config = dict(
    d_shared_expert=256,
    beta2=0.99,
    max_steps=7371,
)
Below are experts of layer 11 (counted from 0) of a mixture-of-experts language model. Rows are named router (the router's row for the expert), down (a neuron's output weights, with its number) and show model dimensions 0-255. Each number is 128 + 32 x the weight over its row's rms, rounded and kept within 0 to 255. Numbers have three digits each.
After each expert's rows: a language model's description of what the expert responds to. This comes from a sample of Wikipedia text that the model never trained on.

# expert 23
router:142153194125096139131148087143147158090169141126124149171133135153159085121111152164133190139115104119133124135104137118164160141142124117087240101119082120146120124131136100110133139128109159126109103076139153178157171104129171092122079074061143133136144101095153123124191137103155117096167114176095166133102123180110191202180158163165130081172151088111164157094109099159103050126128168078142104118110106168153107066152097075149086132168100171104174106161123096197151038127153175121093091100132110101148098135085149133156170105054133103105098175087115122128167099110105125120166171177146117154076104166078144071176127171058136121125156135125082159079125198168168126142171153133162111154176184106124131124136158138116110158151110136165102068111134128153150104102131129
down1:119168119154124107030174095140096156141108102147134157137126092151163176134137107097154098165114098130106127158173066131083118163173125167192108119144100173097141125094149097062127122154143165143124140101090146063083110080110092145142119126098123132127146104102169119163138107083114138169067154102141143111178107099066128075103151151085108115141061177142124109105195119115092170159118130067143127092084121128120155119083092184054112119171157126142133121152123077155105103082167109191139169142122146104114116138121072070152116165161088160182102114111117166130164188180065096111098091154114091167140187090149098109121092101168176142112165117145147086133144159144088082162089120103068104098126171104209081069151145110157060138153094140139130113107151138083098103124155156
It responds to: Word fragments, often a lone e or similar vowel piece inside words, like Eight-e-en and all-e-giance, plus some function words (the, for, during).

# expert 55
router:150145182156094153092185062159145144080119157172126136163159109160168107092096155110148140137105111099080107150083130092169178162156134141113156074109095155147091103099129152101132175101122147146106139116171137133121147107098164121120076049077143135169125105113163080071168102102170083110145090179108151088087082151136168196161153165149074100168099098100171178084105092131063080092147149112119089106099121150154095069140085088174075143126112117104147124167112118175167095174149159145084114089137119094138115158107151136160145084137132111119115178122109128141134145116093138099177136132130118135087074198078164110153107164100127140131167082126087132092163164141158163162148158154146091143163162083161118122089175204171096142158048159177084100080097136154142075135145159
down2:129090115135129112093093136123138189150048123119150135132169100162132159107121111093151135169140149130140127164142177152076143075101191151168144135094099128107089134153131116072150113105106167091130138085119069065094151099079117135086155182106138128134137135132127101140134158139164125142161156096095076160107153167141067088128089173115175122130155132125145064120134136141127097132104102122084178131085160122161118181139141151078181201135080155093103150117111104154100104135155081130072060103102130174184190125159143141197097182141152205141097113124076061183143143171114122158058181107113191098111132095143140104107136182177147179117127159099138113176074137090135116115122085155091119080141112090114154171128160082135114183166148196165135128168125078155187090111138127
It responds to: The article a or an (also A, the) opening a noun phrase after of, in, by or a colon, plus some capital letters and digits in ISBNs.

# expert 13
router:132135161133111163090170102102149150096130167199087137128126120176178100126084141125137146127163111112125138151069149097163167152120154142109162114053090138141073136081150207106123227126128148143112127118143152138141118122113158127110112088084137115164101085128150108077184102119152079133131130132121130086083125171149148155138154214136104085140106106110158155082079079147099066093155180069096078098112122114164115123143103119158103134149132083080149090102094131083150088154126168116080117081130137078172117136136146141137146071064152084132114134158125136159144133103137133126173138143160136112109089153078149131191104129106140122135161076130122156108175122187121160170154138146134097110166150108161097125087173222168099142176081155148078111088107117205247111114146169
down2:182112144144066116106108176196159161039149145081148205169131092157122138182078088095133076076111128126051145165072163141138119179135083112139157112144175156082202129131109095121167133123089168150107202135142096114089098201143141137082090129134164103162123112159188139119120123131111179116130081163135114166126133158134075115147099138158113132140119158175132103062166110115137158158108151103144098131163104129167117151147101146130141161124108068094154084173123134147080088151142129060144106097117116118112149145107089141145132133116091125126114096154111114116125190088123118119138107090129203090146173154183084140170131190128099134127094123146108119078090127146147130119152085115164175093165200114146169052134100123186056088113086137155087149137170136067150134147130123
It responds to: Given names like John, David, Robert, endings completing first names (Mar-tha, Kathar-ine), and periods after initials in names and citations (A. P.).

# expert 18
router:130150160155124104101143121158146159072091142135131149155148092166141074151107182128127232076080103120105140143074146104176142116135147164131186117124091128167111100132133172124148153121135158172118103122170126099134157094095162107104091110075136177161153113104184100103158131114141105122172104123101119084096072162129126175171149172124090119144103113127181156089115106092115100063137156089106045129106128112162081100111070106143113136122115103117135074113075123157157096162172142142040114116139096101142135128120149198139161088118160123135105178107161122135149181103075091159119184161087113103079119151081133126142074159075078156144134120115109141083170119131129125143141147127149130129138159100168120155110205129120058118162091198174057061129050111152147101188185159
down0:182126156108088163101117170111098132129133144149177131077147131139122150150073200119161176099107129075098080113099120102131121135138128145149074133121091108151102166131145110202139106092115128210115100101158128041115152148135189164082165155187081148147141077103129162176140138199131154167145122135087096117161103125127101112123088172033109111158124106103144151142128108117129073156114127057096098143121043169153136113125063092132122136145158134124173149119159136034200157128170093148083082154183139101103128161157106105151089110144108112098095130091193082138158171125127078125157153107107085111127140099163122159139144144132125139113139121098146175151110095107127058174175162145145110098115137124162191121091193128073124118070179093070113093100124120105124104110126143
It responds to: Capital-letter pieces inside acronyms, often parenthesized abbreviations or sports codes (UFC, RBI, LEP), plus country names like States, USA, Germany.

# expert 49
router:156176150140102117125143050117178208111157187114099179127171059171155102129153153113159108084087155114112136141087119103145139159152140157101141115124107169142062088130180167098132188132061162217073133110167189124115146090132138117127078132086141133151119145102171141109147083082182092084147115241104156113125133186163134201149203151198127110151112124074158132053111148159115102083167118155121097112087061162141114060142127101126047119138101101135146123113124076142144054127154183156112131083136099105143134183142133150113160120077127105145085129113130125104175120132075139118122143152137159105139103163111154117143103116120159142153137115176131139106111185145140159121134188181160135133148140087148103140123131143135108136145127125171119098122118126111204138118160144
down1:143071157112189105145132094088049125154114131136150119169112117134101081083075183165071183181174087113161142147167160100122089120147179116097128158139125156135107108167140104172145153097135144095184165110146145139137131147110093141114160122132134112077127029068125132101119145102090110163112162106124121150110117159116185106110136144101148080165082100114052144180143138172138094122172128159090174110158107110109109080127094130172184124115112085037154173138125154148179109106160123165109114094151108135113099091053107131153143121154129170158180104083070151063091161129152122109136153155146112141096096171129119128130113190076132085142127117156140150109219110139177100109114144156080128094151106158155058117149135073053067122150187151117150084108113108141172119123137158
It responds to: Prepositions in, at, on, during, from, until that introduce dates and places, and month names following them (In May 1961, at the Aspen festival).

# expert 20
router:156134163150127152104142113149178130112124156136135172133154108154206120142098144110184154126117111088104130145074130134141148168139226145112142105094093130151097079083200146119121203085095155140142109101168160105140164106106126133148086116118186117178160119140152128159126133058113120053147126157120175133082082109152167162156178143185139112140145122110128154083116094186123120133137186134132116138117104190171110093163144115154062171123063086135124130106117128116167095155178118146077081090109118102176198192093153161137141091121146126138112143121113129150192139124177140142102190157162120170094051129077141096170107186111103170117154114116116157101158135141138127166176196134175072126140164069157104120109160157188112159162104156184126110110115186135113106064160160
down1:140139131165085086122106085122098119093152104124142118069191158114115103115132150151201124154163179066090129129153150140130128092094166108123153116215128144137118102121123059087079074159130104116100130136109093037153139083092129144149102125095069146115133151112125131185117135151186109081133131171099127166179095125082149111126184144084143084198144126187159164064179123119167165135066061179095119136146174118103109128121123096183130082128069148142151156132145149187125102164153114083086097083103125125177137148110130132106088085129113084073087119105102128142177120137034076066128143109128124133119127120124191136114149108094068136090148158147074139152129126142158138111127121129127154113134072115066159110136132068059159213108128137138144182124129149120141125146093134
It responds to: Prepositions, mostly of, after nouns and ordinals, such as second touchdown of, out of, against, among, within, from.

# expert 42
router:141116167147109154086173082131153164092123141144131151197158079148157053137139138091138162125097087088096082153091139137159157134152144114109150107090063133160105097109127157075164151076112159158111155111145189108173196115062159103132085076097144143186144103096165099085174104094139086096142091162112158091101088164175149194143148161114112082174111094099152150088047082154090115126147176088092104114122083140182093085161080093160096136108134097124147064159113109146182118152164163146116135091145128116140123163103149107124179098095128103111064165110101108137163151121080131091136143162129182137083082149100161115130115175114091132159151104125052131110147181157150145164145126157152096149155135089134115150126172165144105173178048128176123081078080125151148121122134152
down0:070109162108085151155138078178096150071095108116082155156088148097120125165129125095084108167150112125137072170206139136151071083129105134125166164149099146142110133138124101071127208170151187114139103152160170150134134092149175121099088128155140128081114133123162135193151133110088084143092102173094128092053130108133114143089077155176173108131127127118101070115171076181106093129125104130118112124099060117110112119124160136181132149148160132153119068172104100107117116116150174105157118108138136085076160125144187118101151175114134168103174177074091148113177060122126093130161189131139166141083138175149100117153120144088127148188115121172133207154148116098136152109091153113126129143118182133133079179112179054130127199113161130124100177155081094161160096188137128
It responds to: Stand-alone space tokens before numbers in table cells, coordinates and formulas, plus age in birth-date brackets, as in (age 55).

# expert 1
router:125124143202072156111147056111076167106095195137140188155142100195170111136123130116145064104118088111152124144084128115185125148155128164122097123092089169185142080073125119087156189095082101141099130089218095106119134108153172129126086126125147187209095136122145089072165137095209098116150074198103168087117120140132167131138131150125146108176135104090180159090096106170141111124138145107095110127098103192170083085129077112211135151141109107130175111149122140135111101143115127130115132096178120089168128171120096151119129079115155100129088138079095119157169138106097128124139182137076144131089108173089150081123121143110123171158171133148084130091131157158129152132139144153157099203136146095169090119139141170129103187145093124197103085133125187144141120135147133
down1:130152123087026148124074140147092115176108170129110108096103112120187145046122094101144128103113125133113153116164174108060146037122108109163108090125118151129155095110200124121109122114143184142161172102153160158113112100103136137090054115142095129108091156090089114082148136132108111173101111154152154095116096132128205129131121120165153122129127123148179145153141117132167146138052155086163106136101141117117066146141109103144108112167118123163137127117084139158103033097053148146112090102136095180201156158136102140095104079110134124115140095139102139073127103171113124107114160086127158146119176063131195167131162131105177131091162070123140082160173153158161169189095109187071101139135149185160137160180109048123101132109131141090143108132145151131134065149089124
It responds to: Consonant-only word pieces such as pr, gr, sch, m, t inside names and words, plus unit abbreviations km, cm, mm and the "(" before age.

# expert 37
router:143135148143115141112136117148118144053098136159081139144152102166155106112097125068110104117068109104142104162093136097123158132145118154091140092142129142165127084068150214116119120093151155152109121131144193116141243122110122124059128112085149164157127082123108108099128035095142123101141137150135118078071097156111153130115167164145120069142093082073155138124140104146131118101141168138089115146120110160202124114122119111181133162154123073121201133164134093142156133169215177162062106114121112056137092161069221144135173125064125091121083171110104093115139140121107133095131112154130126162083105189127148105134124171107090194126197123152141182110139125130187146162113146128149075141138179107152129160154166145149156140143033135134123133114111176148150117117141136
down0:124144149143063112107189108099130157138161119133085131117140114146139085076133105087142142147102118075103131160125081144092140120100122140155119187140104153125055090142188138101166164154029101101195076085194099143146106080135177099137164157064096123108145128111179102120121135116153094075167108108146178116131142137093105174130119141086107103120129125110173110152128160191145145094175076100126188107131118123065124174173101112095141133155091087133076146092077121178103101118088077123111137110150087113129134100163136103163105117156106109149193155082146105119159153107045125109137167161131204049124107098123088120101124113137123152195150141084132087126097090082082162097162073090114150136088140077139131116085153093104110187088136180160102134164134107075149147154078125
It responds to: Nationality and place words like British, American, South, National, plus word pieces after In- or For- (Indigenous, intern, Former).

# expert 21
router:128102151131103150112205109123083148058102134149067186188163127178140115081125158099139166133106126078087129122115183126162200145153157138107150110126085167137089080125132108111158187113131179158147126105132143073139201105094100105106133123140139124160152108111141074064137063114134110119138093156144155097105041141151147203168144180110110117185080065120136160109156137166081098128128155092130106088094124115139108089145079127150117166184124056094197060107106101150140128127170174133081112129149076079146124156120126136148190113147118073115136145134097109139142197102095124138090178157097123136112110139114157121200128167125138147136187103125071180113128144122151146142166140156163103102138150107164142120080160190158121135170092162165071092118114176147144116088165103
down1:136084115124160157161121101123129165167115057109153090144118165129112172099172178122127182084149098151144114173176141130098202096143146163088150108141130155128155094132196119133168185090123086210144142115107091088148156207163061122111129088128100124126161123108128112115091137114103098110100153134101145144137078128137100145101115180161151128160104198167170168105118141163091134183134167127129145143137165138174133142145132056151154127207138193161131086137112138131163082182119117101104146084082162112124182145109132133129130088122123086149150146113096141124160144167100182120100211154072114077109083117127085100169185124102050088159137104146159143126164149168156122104200175145133122146151140098124156131183151132180145141170150172131077138076113127153187092154182182
It responds to: Nouns for job titles and offices (Minister, Secretary, Ambassador, director, coach) and abstract -ation, -ment, -ism, -ology nouns.

# expert 44
router:166115164128089191080150091165108151123178120123137144194173077173171103130087143096151115148120094122136092147111160131180138168172183156101149146131097144162116094113191118104127159072141156119088157085168168114148179091160115120112129110092139142128087124096137118098122140105114088068158124159163173105116152123098128120135149128136113117167097097096187163085097116170060115061139152076095107042088081145169099079105086107154103148125156114082229079120150104124189119162124185154084091108140119081150126118127167136143170127141148158065110161138072116142141148107119164113153106162129132167131079135086148086132089187105171135135136163155107134102146178137189119155174133171158060151152109050135138103145157138124116148191089141155108148110091121151175070123155168
down0:158172094175133233093128089130105133115155132143122082146133159091097167072079105112119121169113120141090164162141114161099123143134115152153144106173109080077116109122124176126185134169207106129100188126116125085133093139138115090100169128115177133121195118051153088169148162101126152116146065117067142171147141133109099093124160163133100097159144137118123137142138145069149141100145121091041127177119152146099140128184102088145148124134093179116087098138124060092153129131187078082103109180105121132128161105077137142087158188131148089138080156118113118061137112132161157104109150150144083166161104132111164138076114139148165073124151131130152122079135120144094135091113118121084109131079229120141151107141068156097147043096119108168122152120063206163110103125122110
It responds to: Mid-word syllables and prefixes like re, pre and pro, especially the piece after re-, e.g. re-pe-aling, re-va-mped, Re-sta-urant.

# expert 29
router:122130152123081161055154080161153162120143133121094144148150116123151048110159173095158146093079116078097127173110124109133148150152182133088148108123124145150086125130122177088137172072117197130133121104202151147126119083098150061090122092101198129156141129110163132094125067110195106054148118156139162079106120157164136167150169149141089056170093111067162161077082063144093074100117138096110098093109109131146096082182142113166112180140120064092138095180093087121108094155148136182098108104112113084146116146103149171122141097105131127124071144117117059135167155137101156093144139154147115169088070143096158065148130215107150137144179114124073125083149120126139129140105159125143096105151126109147113137111163163118098122152063174135124126115079140187160102106151155
down0:090147165182148093078134116125173092138101114096116141104184113132129128134088114127060093157139143180107128066109205158084162180112190120199208143144161124102172166173117079111097121171120138123132116132150115111131091171157121146161156124145130163123139083134174120112075151151148085121108114137121125126127156126052135057076181145146144152118144163147177162140127124095094149134107171195139121181154131179151172100107087118130123131071112164127148129110126110154167119120079179026148129129116107131153089109096147118122096140119135100128169144160119191146136170150109157079087106095150075165160136121182102189149174134088144162084117102095111104086090093098145148096131099060120135058117066144204121109102124106147147085101118220145090151138112132112135162143088115
It responds to: Digits in score and result tables, such as 0, 2 and 5, and opening fragments of words or foreign names like im-munity, ar-ctic, den.